Experts of a small language model.
Size: 10 layers, width 256, 52.5M parameters.
Training: 538M tokens, 8216 steps.
Below are experts of layer 7 (counted from 0) of a mixture-of-experts language model. Rows are named router (the router's row for the expert), up (a neuron's input weights, with its number), down (a neuron's output weights, with its number) and show model dimensions 0-127. Each number is 200 + 40 x the weight over its row's rms, rounded and kept within 0 to 999.
After each expert's rows: a language model's description of what the expert responds to; "gets" lists some tokens that make up at least twice as much of what it gets as of all text. This comes from a sample of Wikipedia text that the model never trained on. Tokens count by the router's weight.

# expert 46
router,160,215,212,116,148,214,252,261,204,153,207,134,222,224,138,236,210,162,189,179,192,199,176,223,252,157,195,138,236,133,192,212,329,195,241,189,225,178,202,191,154,210,229,125,201,162,233,198,233,194,194,219,209,184,233,209,184,172,219,132,220,221,167,175,229,275,198,177,211,181,190,189,187,219,203,236,241,213,166,259,168,219,150,142,167,236,118,147,220,183,229,257,142,226,235,195,222,216,216,142,120,182,191,171,146,176,151,195,286,206,201,272,169,271,228,175,148,218,205,187,252,219,208,109,193,191,196,241
up0,246,166,158,172,172,205,159,230,183,207,214,173,203,188,219,240,208,194,175,241,226,207,200,213,267,190,258,205,231,225,220,288,101,180,230,217,153,184,194,167,202,270,215,155,176,251,193,173,257,194,201,243,182,224,187,133,104,216,184,192,122,275,191,256,147,149,177,116,192,209,206,149,268,216,191,225,266,239,242,214,172,194,259,191,191,271,250,230,235,204,118,204,178,195,190,194,223,266,147,177,174,232,226,136,228,176,222,184,140,207,226,273,165,202,198,180,195,240,180,253,208,205,207,79,197,243,130,213
down0,192,187,283,168,162,177,208,164,154,286,171,145,184,185,185,172,189,241,161,202,230,194,207,202,243,205,190,176,190,146,209,142,230,227,261,242,204,251,189,196,243,200,160,205,207,188,257,216,167,148,200,150,266,272,189,196,270,185,217,181,150,161,229,174,215,167,189,268,202,175,176,221,177,198,253,229,133,179,210,160,208,219,202,220,128,176,229,201,192,190,135,335,265,192,190,213,241,225,259,237,99,126,231,182,219,232,171,198,234,119,201,199,194,227,146,165,203,276,214,188,194,217,221,150,176,203,153,202
It responds to: Small digits in tables. Single digits such as 0, 1, 2 in table cells, scores and counts, and the first digit of years, e.g. 1 point.
gets: "1", "2", "0", "3", "4", "5"

# expert 17
router,160,191,216,171,195,226,244,218,280,157,147,158,157,229,182,208,278,218,235,166,221,190,211,247,203,186,154,118,264,186,244,227,254,113,188,152,217,199,230,180,155,206,278,165,243,127,227,159,235,226,191,263,276,190,205,240,148,185,183,187,253,208,165,231,266,237,168,184,105,157,157,219,253,223,142,172,232,216,175,199,153,262,202,142,184,194,163,189,170,177,174,203,193,210,175,121,217,250,230,190,196,178,222,141,140,178,204,173,285,169,260,220,194,195,182,104,183,229,273,157,157,187,231,212,182,269,156,202
up1,253,214,263,264,210,269,169,249,270,151,200,154,183,194,262,132,163,193,168,195,244,255,259,245,188,136,229,173,174,248,133,137,263,242,203,235,191,220,182,231,260,146,220,184,232,260,280,229,176,168,187,265,210,211,213,144,124,180,254,172,198,239,198,217,190,242,212,255,173,237,155,215,220,189,172,152,189,224,200,250,179,206,195,190,214,145,237,161,234,200,152,158,194,215,165,242,232,200,178,219,161,208,199,118,170,164,244,97,149,216,184,187,178,203,225,262,156,215,248,189,154,228,192,121,308,200,126,287
down1,191,136,202,240,171,158,187,163,224,201,208,153,153,228,91,217,182,188,225,246,129,181,220,224,169,243,167,248,206,143,172,201,214,181,215,149,282,195,143,261,270,209,209,193,247,180,236,155,175,178,143,259,182,228,257,229,232,218,216,154,160,177,150,211,216,198,209,161,149,202,221,222,134,208,177,156,218,204,218,281,131,243,240,205,196,218,228,170,192,105,213,231,213,173,302,154,284,149,123,222,240,238,233,211,208,190,152,223,142,182,211,201,223,206,184,138,183,190,247,194,176,136,173,227,156,214,165,141
It responds to: Family relations. Kinship and relationship nouns after possessives, such as wife, son, mother, brother, daughter, plus prepositions with and by in biographies.
gets: " with", " by", " son", " under", " brother", " mother"

# expert 61
router,111,194,208,206,163,179,177,210,231,150,174,181,158,258,224,240,206,162,193,143,241,164,169,217,222,94,149,92,235,202,212,187,233,134,218,190,217,209,294,228,198,210,289,173,244,176,234,88,197,212,185,187,190,165,235,237,164,189,236,178,268,162,198,171,256,207,186,178,140,140,232,167,241,206,133,226,225,199,101,293,113,204,211,150,233,214,209,208,122,140,201,246,188,327,169,195,239,220,184,180,165,176,149,167,202,183,202,198,218,196,198,252,179,238,236,181,168,237,218,146,208,227,198,147,279,235,263,166
up0,248,189,240,247,180,252,259,133,153,298,172,217,207,189,203,223,196,211,268,260,215,204,175,201,194,204,190,143,278,204,200,167,274,160,213,200,212,197,206,147,147,326,141,231,194,240,214,216,164,236,132,182,257,175,203,105,277,197,149,200,164,218,149,257,174,173,167,218,153,231,197,199,259,159,244,170,168,236,215,216,169,196,153,200,190,211,160,185,225,227,180,268,194,155,158,138,217,191,146,204,207,161,172,166,148,287,294,134,271,205,231,193,197,222,208,197,176,209,202,148,200,239,203,190,236,107,212,243
down0,211,228,134,192,199,198,225,148,225,171,176,176,157,223,223,180,251,243,189,223,254,173,228,174,100,167,220,164,243,188,169,175,255,196,260,231,155,205,115,252,197,224,192,264,209,243,295,266,200,201,185,134,199,254,213,158,214,217,231,153,291,270,201,197,238,208,136,241,238,146,154,262,219,231,157,242,156,186,217,167,216,208,170,242,195,147,268,222,246,178,206,304,169,173,214,199,204,73,225,208,128,229,175,238,292,156,157,159,268,193,169,237,171,287,237,263,156,182,200,224,238,212,141,230,172,218,194,127
It responds to: Dashes and separators. Punctuation separating list and biography parts: dashes in personnel lists and birth–death dates, commas, parentheses, and table pipes.
gets: " –", "),", ",", " -", ".", " |"

# expert 28
router,145,160,242,171,171,201,232,171,254,132,161,173,199,243,172,171,203,215,237,226,216,202,207,212,187,185,206,217,274,199,218,251,223,158,233,218,274,131,226,174,174,153,227,156,250,173,193,162,201,141,195,293,180,177,229,212,150,171,183,175,254,188,163,186,187,207,196,206,166,152,159,178,180,231,175,187,195,247,170,238,209,300,104,162,187,271,230,171,152,193,249,188,229,241,166,161,179,193,182,227,212,193,117,218,152,190,213,143,266,170,206,281,178,209,216,237,162,264,216,160,251,272,253,159,213,246,167,271
up6,158,210,171,196,285,217,198,206,210,160,314,228,142,140,156,182,138,184,230,169,250,255,179,208,166,107,187,179,162,145,194,207,135,197,245,214,230,132,226,203,223,231,263,200,153,228,220,261,141,182,257,286,168,284,110,239,221,213,204,249,222,200,198,248,180,224,188,245,247,195,233,226,187,183,249,185,217,243,145,252,156,155,141,228,240,222,220,207,216,168,127,212,199,190,140,117,221,264,212,178,221,189,182,167,112,173,235,219,190,178,182,209,213,218,250,143,155,198,191,174,177,170,268,160,172,199,178,259
down6,175,187,177,125,238,105,161,165,252,158,168,205,202,212,176,141,78,191,308,222,192,189,186,181,264,239,187,173,263,207,219,189,208,218,180,226,221,221,161,220,212,130,175,211,185,228,211,198,164,206,162,165,236,174,276,197,227,234,230,198,163,205,238,215,204,264,203,185,195,229,207,193,188,245,184,250,233,164,189,191,166,193,217,178,187,202,218,159,242,175,181,274,181,196,202,233,194,231,233,165,222,230,192,197,219,203,149,209,178,254,210,196,243,211,250,210,227,179,281,240,199,189,109,272,223,239,210,223
It responds to: Line breaks before lists. Line breaks after headings, titles and list items, opening tables or bulleted lists, plus infobox fields such as Preceded by and Genus.
gets: "\n\n", "\n", "| Preceded by", " †", "- \"", "- †"

# expert 50
router,161,166,254,167,210,194,181,195,171,211,183,139,162,253,133,223,222,137,218,182,297,185,169,197,238,157,198,137,219,151,207,211,239,132,231,177,210,200,197,175,177,146,210,95,165,159,235,193,224,124,217,256,202,176,246,192,145,177,237,196,229,205,192,204,259,225,129,204,188,159,240,207,221,216,178,171,251,193,201,240,162,241,112,123,179,217,183,91,217,159,228,252,224,243,209,216,241,240,203,146,163,169,156,227,124,197,145,215,223,123,251,247,194,250,106,201,172,222,224,172,220,160,205,184,245,210,187,244
up0,303,140,191,243,216,184,199,191,234,182,233,153,106,235,183,209,253,245,253,233,200,221,255,250,278,172,159,193,201,177,230,266,183,163,143,198,236,157,232,191,144,188,226,179,245,245,86,192,221,236,174,192,167,265,178,223,261,194,277,174,233,216,111,258,211,259,225,192,259,171,249,178,140,196,171,212,159,194,191,217,146,167,126,232,206,302,184,143,207,185,200,217,154,219,180,241,244,229,184,198,259,128,229,200,137,217,148,159,127,187,148,218,225,232,238,192,177,184,184,159,180,137,185,181,146,184,145,206
down0,233,180,103,132,223,141,168,172,207,187,229,202,292,172,234,175,181,145,150,206,217,293,193,138,200,285,211,185,258,197,274,209,227,170,242,234,174,173,162,257,210,208,145,226,185,228,231,230,211,221,228,209,248,238,195,143,204,116,184,197,125,268,207,153,203,208,154,174,229,200,199,250,197,178,193,185,214,232,124,236,247,196,189,232,242,248,106,219,106,102,191,142,227,206,253,200,211,147,187,210,183,238,134,176,188,215,173,197,258,196,175,211,206,281,231,204,180,166,170,213,278,215,173,224,230,227,209,194
It responds to: Numbers in names. Numerals, Roman numerals and number words naming routes, leagues, codes and scores, such as route 98, AR 105, League One, II.
gets: "1", "2", "3", "4", "5", "7"

# expert 36
router,177,153,225,192,115,206,202,230,221,209,197,102,148,201,106,256,252,172,224,150,288,132,210,247,278,170,190,208,268,168,244,231,211,137,213,193,235,191,170,156,139,113,203,128,175,176,283,177,246,96,231,219,193,184,223,261,155,159,223,214,246,173,166,184,252,229,153,168,175,185,235,234,270,243,198,247,251,244,156,213,193,162,178,185,200,284,171,133,155,181,242,221,152,247,205,189,195,249,193,172,148,136,182,130,133,171,194,166,207,156,237,274,208,221,152,171,130,185,267,216,202,186,208,196,216,218,188,234
up0,176,186,222,239,205,128,188,162,218,202,183,232,193,206,205,186,181,218,150,249,201,167,166,160,184,142,233,159,199,166,265,179,181,174,244,127,195,184,206,243,137,202,169,187,165,206,215,188,223,195,191,157,198,164,203,129,112,244,194,237,200,143,201,210,179,217,209,253,171,276,159,196,183,176,184,188,154,182,299,264,182,214,185,230,193,152,200,251,219,204,248,222,206,218,229,204,202,247,216,183,203,202,214,244,211,214,195,228,137,182,162,200,118,174,228,151,66,166,249,230,131,234,196,247,225,172,112,209
down0,160,166,202,148,178,274,247,204,271,209,221,206,253,132,179,150,222,175,129,195,165,185,190,282,193,185,199,135,152,185,204,161,201,153,212,195,213,161,231,240,172,197,169,238,149,160,212,175,86,180,145,160,264,132,215,243,187,265,285,289,213,175,184,227,155,182,204,268,248,193,169,164,238,230,145,154,181,223,196,197,209,198,173,150,230,256,223,223,242,234,241,197,197,226,202,197,186,206,188,220,216,174,197,230,299,158,182,209,233,269,213,229,211,198,114,148,239,128,151,198,141,237,234,197,157,245,221,171
It responds to: Capital-letter acronyms. Uppercase letters and letter pairs inside acronyms and codes, such as HiRISE, SFSR, IndyCar, INC, IIFA.
gets: "R", "M", "F", "C", "D", "S"

# expert 37
router,195,179,240,172,190,215,256,248,233,205,154,166,175,242,207,248,201,134,221,168,241,192,137,221,260,203,165,103,246,239,211,263,181,185,169,115,218,148,248,150,132,165,227,166,211,147,167,185,212,160,208,194,279,217,242,212,193,160,242,147,221,149,161,173,234,246,142,144,218,181,169,158,249,200,143,226,233,266,191,210,161,231,178,172,179,175,178,163,156,180,251,236,160,160,190,208,269,268,236,178,140,167,154,178,189,171,183,145,200,175,264,228,171,198,144,178,201,260,230,197,220,216,233,189,265,244,210,196
up0,190,217,267,209,224,223,155,187,196,243,158,229,187,192,253,233,224,264,248,190,243,191,244,187,281,235,174,226,189,228,199,189,178,183,173,194,205,195,182,176,212,219,179,144,286,208,192,210,239,182,117,234,232,232,235,156,171,186,197,213,180,171,177,190,232,150,189,212,133,166,140,91,235,201,186,224,277,221,143,174,239,236,265,167,249,194,185,220,190,202,231,132,198,205,226,132,186,183,239,206,183,211,207,215,191,201,225,183,217,248,245,204,189,153,237,154,181,256,212,186,184,166,165,214,239,197,179,217
down0,176,249,232,154,195,190,286,167,168,210,174,198,243,206,244,224,239,139,215,197,211,228,225,246,178,236,141,137,227,257,196,234,217,289,218,195,194,214,202,189,232,168,207,199,260,159,196,215,182,230,263,217,148,211,179,204,226,135,205,188,247,191,274,192,236,204,147,189,287,164,242,158,220,156,164,224,147,131,195,219,204,173,174,223,237,184,235,145,157,188,244,243,214,167,198,132,218,248,182,186,175,114,231,215,126,188,220,186,174,172,172,227,141,205,147,271,246,189,261,189,193,162,204,186,198,192,175,144
It responds to: Articles and possessives. Determiners and possessives beginning noun phrases in running prose, such as the, a, its, their, his, and combinations like of the.
gets: " the", " The", " a", " of the", "'s", ", the"

# expert 20
router,170,192,212,206,198,177,242,214,237,221,164,189,137,184,167,185,201,248,202,219,252,162,145,262,211,171,170,150,267,154,297,227,224,161,202,180,234,176,260,168,197,205,240,189,204,164,264,206,250,142,191,242,212,177,248,234,208,160,190,131,211,200,196,203,222,240,180,207,208,123,167,146,201,214,155,244,239,168,161,254,199,216,209,130,212,183,151,96,129,208,191,274,137,267,228,184,280,275,259,175,203,163,170,190,143,163,179,166,200,191,215,231,221,226,216,83,210,187,235,142,293,149,165,173,235,256,227,267
up0,197,239,192,161,236,140,269,147,162,140,181,191,144,195,128,214,140,202,250,222,199,166,157,194,223,213,262,210,179,179,197,185,223,233,269,153,242,244,278,162,200,261,233,128,201,183,221,196,198,235,207,168,185,186,208,141,167,182,273,179,198,239,211,171,116,224,267,246,218,248,211,194,220,139,223,239,183,267,142,222,235,136,251,136,182,203,160,281,207,242,184,229,234,197,195,188,240,250,209,163,207,190,235,145,214,110,183,173,150,187,155,206,267,182,230,186,212,183,247,227,186,179,200,160,272,210,177,184
down0,206,286,177,150,256,196,143,235,237,130,206,244,219,189,184,197,176,158,231,153,181,201,257,178,234,204,229,121,245,130,208,240,178,233,167,237,232,225,250,254,227,217,225,241,210,80,210,189,200,210,154,199,271,313,205,243,182,165,176,218,201,278,197,175,200,206,174,174,221,182,205,173,269,248,208,153,201,199,165,199,183,251,197,168,233,191,212,179,211,246,173,192,169,149,129,240,170,203,196,170,284,215,139,205,206,294,138,243,164,196,252,194,157,156,155,258,166,247,207,180,257,229,218,224,151,284,169,192
It responds to: Closing parens, naming verbs. Closing parentheses after dates or figures, and naming verbs such as called, named, known as, given, referred to.
gets: ")", "=", " called", " ", ");", " named"

# expert 21
router,182,177,237,167,165,262,253,179,227,196,113,193,136,178,115,171,187,201,220,189,231,138,194,207,242,164,181,178,278,205,223,238,221,156,212,197,250,184,195,213,161,222,226,206,217,197,241,182,228,206,184,227,289,127,203,236,178,184,213,186,246,210,184,193,258,191,164,154,136,194,206,166,245,245,218,267,287,218,113,207,191,273,119,159,179,243,156,172,177,157,257,269,196,225,139,187,201,215,187,205,99,140,188,169,111,189,213,187,214,159,223,246,149,274,181,106,144,237,255,130,220,249,158,191,209,241,222,181
up1,198,115,182,214,138,202,145,129,126,135,182,173,229,104,247,193,182,210,180,130,205,200,158,212,208,209,121,252,155,255,231,219,139,229,164,195,159,249,89,230,258,156,216,142,246,150,183,217,226,166,150,259,272,177,228,196,160,184,164,234,240,221,196,211,188,199,203,202,196,235,148,138,225,269,215,184,242,236,186,202,183,204,226,282,226,158,223,161,198,236,192,246,170,223,297,134,100,273,182,211,190,176,197,197,241,186,183,241,216,172,188,215,226,213,149,191,161,172,169,236,233,162,261,159,284,267,169,244
down1,179,252,150,158,265,219,222,215,203,148,149,236,266,276,217,250,275,147,134,201,185,201,181,207,270,277,243,166,176,186,205,198,249,220,201,244,215,189,203,201,141,268,190,183,224,237,237,138,119,224,265,263,181,204,242,242,231,192,219,226,161,148,194,198,209,233,148,302,213,202,253,134,200,223,195,224,193,111,174,170,186,238,192,175,168,188,199,222,187,180,145,216,147,226,176,158,245,198,294,194,159,235,235,193,132,212,266,185,158,162,198,261,217,122,247,208,172,123,130,215,224,206,174,178,222,159,191,146
It responds to: Of after nouns. The word of linking a head noun to its complement, as in oath of office, War of Independence, cases of, number of.
gets: " of", " of the", "s of", " of ", "ation of", " for"

# expert 34
router,176,194,241,127,195,187,251,286,189,188,113,155,191,237,147,222,209,214,243,172,246,209,156,284,193,128,219,190,224,165,196,183,268,157,264,150,261,164,165,233,199,175,174,160,218,133,200,117,228,179,191,246,183,173,232,273,231,205,233,203,252,147,207,219,186,286,232,166,231,145,185,180,204,226,100,243,210,217,194,281,200,267,175,158,200,235,207,167,170,137,225,271,186,214,191,164,201,181,246,245,216,164,181,176,218,131,111,217,280,202,255,232,172,230,218,184,144,195,251,135,221,180,184,159,177,252,162,188
up2,154,168,234,205,218,176,284,161,171,191,191,238,228,236,185,124,111,193,188,175,263,209,142,268,224,99,188,126,192,254,227,246,222,181,182,246,251,177,177,256,166,179,199,195,188,185,210,180,207,246,256,189,161,191,213,209,206,244,264,175,192,203,186,153,206,267,153,188,203,233,222,229,259,294,149,194,171,167,176,221,184,180,149,150,210,289,194,209,220,281,172,248,178,193,224,185,227,146,268,194,183,221,233,167,163,144,189,217,240,142,121,190,188,288,225,208,183,265,208,232,181,176,232,230,169,198,176,151
down2,155,219,186,203,202,196,242,184,207,169,177,144,210,256,253,135,212,163,274,279,148,212,150,200,133,248,122,211,222,213,212,256,180,223,110,120,122,217,241,273,223,181,243,192,189,219,216,151,209,175,100,247,225,146,208,178,251,272,206,114,153,206,241,169,212,140,198,249,177,212,187,212,238,141,202,111,136,230,142,258,138,261,211,186,247,202,132,153,150,267,249,263,235,211,184,220,195,201,233,201,179,268,175,159,247,197,230,180,152,180,180,205,215,210,172,240,221,234,202,229,189,157,247,191,255,158,204,225
It responds to: Totals and measurement labels. Statistic labels and empty total cells in tables and infoboxes, such as average, Total votes, Height:, Molar mass, or m ( conversions.
gets: " | ", " | .", ": ", " average", "ct", " total"

# expert 63
router,71,173,254,204,110,226,242,278,213,165,150,164,144,201,230,190,200,160,204,176,226,197,181,220,237,191,197,188,207,158,245,212,312,143,213,170,238,154,166,171,193,116,211,118,201,122,199,216,179,174,182,266,218,196,252,206,147,191,215,131,240,202,162,171,237,187,201,181,172,132,164,228,199,247,176,203,224,266,193,232,187,213,151,75,203,252,171,197,226,173,236,220,213,269,191,113,249,196,193,198,188,148,132,196,182,218,217,139,237,232,280,227,134,253,191,169,140,251,195,173,321,221,215,150,259,251,226,271
up9,230,221,253,248,238,202,157,190,210,189,89,117,177,172,242,182,262,170,166,168,200,185,246,214,283,237,186,210,200,157,206,206,108,228,221,190,182,190,181,195,192,234,207,185,232,209,153,121,175,156,197,205,186,215,206,203,159,247,194,197,208,227,122,146,179,156,204,203,196,259,207,152,203,252,136,206,128,237,262,218,177,236,188,145,185,224,213,214,239,258,190,118,202,232,189,184,240,253,235,179,229,270,184,255,128,179,252,168,186,204,191,164,149,161,256,184,236,221,244,254,198,154,221,207,238,201,138,182
down9,194,184,227,195,238,204,269,233,216,130,187,203,211,193,161,129,170,201,121,221,206,167,249,266,189,172,265,196,179,218,178,207,296,223,240,207,199,130,213,241,221,222,193,184,205,125,220,228,168,166,211,48,203,99,155,164,264,222,207,186,205,169,151,253,150,165,226,168,168,187,134,209,126,140,206,225,254,229,248,187,162,158,191,218,168,244,220,201,172,106,153,225,233,184,238,287,157,186,217,169,196,234,261,137,248,175,191,220,218,154,225,235,194,179,151,233,248,177,206,201,177,213,193,190,165,175,182,295
It responds to: Line breaks in lists. Line breaks ending rows of tables and dash lists, plus first letters of foreign names in tables, such as M|ihalík, Osvald|o D.
gets: "\n", "\n\n", " M", " ", " K", " S"

# expert 32
router,144,188,215,177,149,179,208,188,240,128,167,188,182,230,213,208,205,181,207,206,202,213,195,187,214,190,191,184,299,169,269,241,248,200,221,130,216,202,187,171,186,104,301,187,239,186,215,189,252,219,166,257,233,208,255,271,176,175,209,207,265,175,186,163,185,212,132,208,202,159,217,209,235,242,154,177,222,245,185,272,94,220,191,182,162,247,183,203,138,208,256,298,193,249,166,232,298,218,224,177,119,147,191,213,112,166,165,212,219,150,211,205,129,211,200,223,158,211,227,148,159,253,224,205,230,189,201,202
up2,233,183,198,140,206,197,158,167,273,218,202,167,213,236,160,182,212,131,279,205,199,190,171,191,296,213,262,156,197,199,235,245,217,206,334,229,240,138,285,207,192,233,157,243,186,164,211,259,227,162,196,171,247,213,171,198,195,176,167,192,232,172,170,169,228,230,184,249,118,211,221,136,235,156,244,217,187,165,195,221,208,186,154,196,121,227,245,200,155,191,143,225,212,227,183,213,176,225,204,284,211,161,239,167,160,212,188,283,152,204,220,301,226,241,184,171,192,185,175,235,235,210,256,192,162,153,227,232
down2,195,255,154,247,233,194,174,147,161,130,175,260,208,244,215,170,196,216,152,159,134,174,204,334,142,181,148,184,229,152,217,150,197,196,195,166,177,191,221,193,237,238,158,239,223,243,207,175,221,220,164,215,172,205,168,218,255,247,244,284,169,199,231,146,291,167,204,194,275,167,225,216,152,270,169,160,212,215,190,115,155,196,226,196,213,224,295,233,252,141,261,259,233,136,249,172,211,202,195,201,159,238,152,212,191,235,166,177,190,212,153,154,208,198,166,211,192,219,138,215,211,293,186,195,160,210,194,68
It responds to: Years and date lead-ins. Year digits and the words or spaces before them, such as In, in, (born, c., late, foaled, around.
gets: "1", ", ", " in ", " ", " (", "2"

# expert 11
router,222,169,248,166,221,191,215,214,216,176,220,169,184,201,188,205,188,237,223,168,286,209,137,259,256,147,185,151,230,186,249,229,221,157,310,170,267,198,200,152,179,177,221,235,168,155,287,161,232,120,201,223,268,186,215,211,163,197,206,212,154,181,161,165,184,230,205,151,191,171,190,157,196,261,184,206,266,194,137,182,159,213,188,169,182,244,124,189,170,152,242,230,130,171,172,174,198,240,238,162,167,176,200,219,204,232,218,184,171,182,230,210,187,238,131,195,183,230,233,126,232,221,229,200,253,301,234,228
up0,194,187,207,244,183,210,224,230,246,171,189,130,217,225,144,193,245,249,234,196,229,165,175,185,202,239,170,171,205,158,151,199,204,151,239,189,177,184,155,205,138,199,245,207,218,221,191,198,205,135,227,202,145,183,252,273,218,201,207,257,277,209,251,227,172,169,171,166,161,230,156,216,164,235,204,276,130,166,108,187,159,241,241,257,212,137,215,193,242,234,189,195,248,181,207,170,215,220,210,168,177,117,225,194,162,131,182,213,230,162,169,191,107,285,106,198,214,217,167,214,247,178,212,171,235,245,197,195
down0,197,279,266,158,233,183,244,218,209,220,205,206,260,154,233,106,187,176,208,206,242,231,201,145,158,195,228,169,173,220,271,256,134,205,179,149,204,210,180,203,184,206,189,204,132,96,155,191,134,147,224,267,159,184,195,141,190,216,172,264,172,255,201,196,201,220,188,226,287,127,229,220,273,224,197,229,177,189,143,196,201,180,246,227,245,174,165,192,223,201,198,247,203,232,216,111,229,223,200,200,228,207,242,241,205,203,147,154,265,236,167,246,129,259,183,268,169,182,154,157,120,197,119,165,221,179,169,187
It responds to: Verb and plural suffixes. Word-final suffix pieces completing a word, like ing, ed, s, ers, ated, as in Bidd-ing, process-ed, Ret-ired.
gets: "ing", "ed", "s", "ers", "es", "ation"

# expert 16
router,142,191,216,193,125,186,225,250,202,173,153,148,212,237,192,205,202,192,218,217,198,191,162,269,197,178,163,214,247,120,273,274,285,197,192,180,264,171,176,156,200,177,222,154,219,199,199,179,218,192,150,245,220,126,232,267,208,188,203,222,209,187,180,172,207,199,196,188,177,187,159,206,220,283,153,271,242,273,125,246,215,226,213,169,200,264,197,196,167,220,193,255,182,280,221,141,268,189,227,179,152,126,207,180,149,164,141,208,290,180,250,184,118,256,187,202,181,200,218,161,195,222,193,169,183,199,176,190
up5,190,168,189,218,221,227,188,216,220,169,245,146,265,235,212,184,233,183,224,243,232,211,198,250,246,203,246,252,188,223,247,171,249,249,288,163,176,89,207,185,172,224,138,155,201,267,236,124,171,228,247,185,226,235,237,149,230,262,216,181,240,173,147,266,150,215,227,174,184,239,170,178,221,235,265,245,188,202,132,152,147,260,256,196,128,259,179,138,170,207,173,272,195,132,214,195,212,157,177,209,208,186,167,166,117,111,209,217,296,226,175,206,212,195,144,198,183,201,248,159,135,139,215,229,252,193,158,213
down5,227,238,186,127,139,179,303,198,233,200,182,180,176,210,149,182,236,162,207,153,212,245,220,166,245,238,145,240,223,274,139,235,197,185,187,181,244,187,221,227,157,172,278,122,184,178,217,225,126,192,156,208,195,213,206,259,279,229,185,243,197,93,162,211,165,210,184,140,216,233,243,234,206,76,263,266,187,214,236,183,197,124,165,210,193,207,183,218,242,265,305,139,157,199,217,196,234,240,158,190,186,242,186,210,198,222,202,143,190,180,215,174,191,263,227,170,159,167,229,129,252,241,210,187,227,152,226,209
It responds to: Table cell separators. Pipe separators between numeric cells in sports and election tables, plus spaces before numbers and semicolons in result lists.
gets: " | ", "; ", ") | ", ": ", " ", "% | "

# expert 35
router,169,204,233,170,177,252,258,184,271,135,168,98,176,270,174,172,256,164,249,214,229,162,166,226,271,157,162,180,245,161,260,285,245,215,222,181,259,234,221,178,198,177,240,193,232,192,266,160,207,180,133,171,198,100,215,228,212,171,196,129,187,221,188,151,252,167,169,142,164,116,190,216,242,283,195,197,186,240,173,212,127,253,225,187,133,247,220,205,134,159,255,266,157,184,198,223,266,204,271,143,176,169,148,209,189,163,174,218,259,118,236,215,177,235,229,167,228,176,264,117,212,237,202,136,214,200,215,223
up0,224,165,186,179,175,141,222,187,214,208,169,278,198,231,224,230,205,223,205,246,174,201,190,176,174,187,196,130,231,163,254,232,226,163,273,183,227,238,200,150,250,125,184,186,202,207,152,246,223,258,231,179,177,228,173,177,204,129,206,252,227,224,212,147,131,73,171,144,165,215,198,145,252,167,228,184,167,272,185,175,244,180,161,248,173,162,242,209,237,238,182,272,271,246,214,217,183,234,169,241,257,189,277,169,227,234,131,199,205,210,120,241,173,227,206,161,209,271,221,182,227,258,255,168,240,202,247,201
down0,287,259,134,234,162,198,139,207,226,160,176,282,193,248,205,200,181,158,257,218,211,159,203,226,218,159,247,190,188,231,225,198,128,227,231,217,233,160,260,282,133,180,228,196,211,284,155,177,182,143,143,192,193,330,158,225,215,167,246,206,244,202,178,199,175,236,242,162,161,189,237,186,159,212,198,201,229,178,227,170,125,209,181,186,239,239,132,242,176,271,120,207,144,235,222,253,242,206,213,219,148,89,220,204,232,211,193,213,193,244,227,169,221,232,214,269,202,207,219,209,186,204,122,171,233,209,179,152
It responds to: Sentence subjects, dates. Subject pronouns he/she starting sentences or clauses, auxiliaries had/has/have, and month names before day numbers, mostly in biographies.
gets: " He", " he", ", he", " had", " who", " She"

# expert 5
router,184,139,182,184,151,231,204,247,229,180,155,142,241,227,233,180,241,151,231,144,203,215,182,218,192,172,160,158,293,164,231,270,228,165,246,175,233,190,230,177,165,158,236,175,270,212,299,187,249,162,152,197,208,167,222,232,106,190,286,165,265,134,189,204,244,213,190,184,170,160,188,180,197,290,163,226,196,181,169,231,179,283,150,205,139,246,195,177,155,186,229,226,238,276,193,222,256,229,218,194,187,170,166,176,132,196,185,207,186,159,226,258,156,198,209,162,185,209,252,176,200,252,200,112,178,203,148,244
up1,211,208,205,214,232,145,175,173,229,227,272,182,206,261,258,168,159,222,177,220,198,156,213,191,189,180,189,179,123,236,176,231,171,216,225,252,224,210,237,191,222,156,214,224,201,187,215,211,181,257,196,193,163,207,261,267,264,178,260,208,256,160,119,181,179,176,141,184,182,212,163,153,196,189,191,205,192,118,97,201,127,197,149,167,221,156,249,158,164,239,233,265,176,270,149,219,192,203,277,214,260,232,193,162,236,198,144,188,287,142,175,230,208,136,272,223,226,235,149,204,200,226,235,197,174,235,216,231
down1,206,144,195,165,134,264,244,192,180,213,176,170,286,191,270,240,189,222,176,274,310,139,145,145,145,127,201,203,234,211,247,186,170,159,233,248,184,183,219,200,259,164,202,159,173,241,190,150,149,209,154,101,234,148,244,183,194,252,240,170,120,165,222,261,264,114,203,214,226,154,227,257,269,169,203,186,187,126,192,216,243,215,229,207,192,168,241,286,195,93,194,165,259,165,176,213,253,216,165,200,200,148,183,180,165,248,203,209,160,247,231,262,253,208,183,179,185,185,131,203,170,239,214,208,160,194,208,162
It responds to: Markup and separators. Layout tokens such as en dashes in year ranges, blank lines, heading equals signs, slashes, opening quotes, and succession-box cells like Succeeded by.
gets: "–", "\n\n", "==", "/", "===", " \""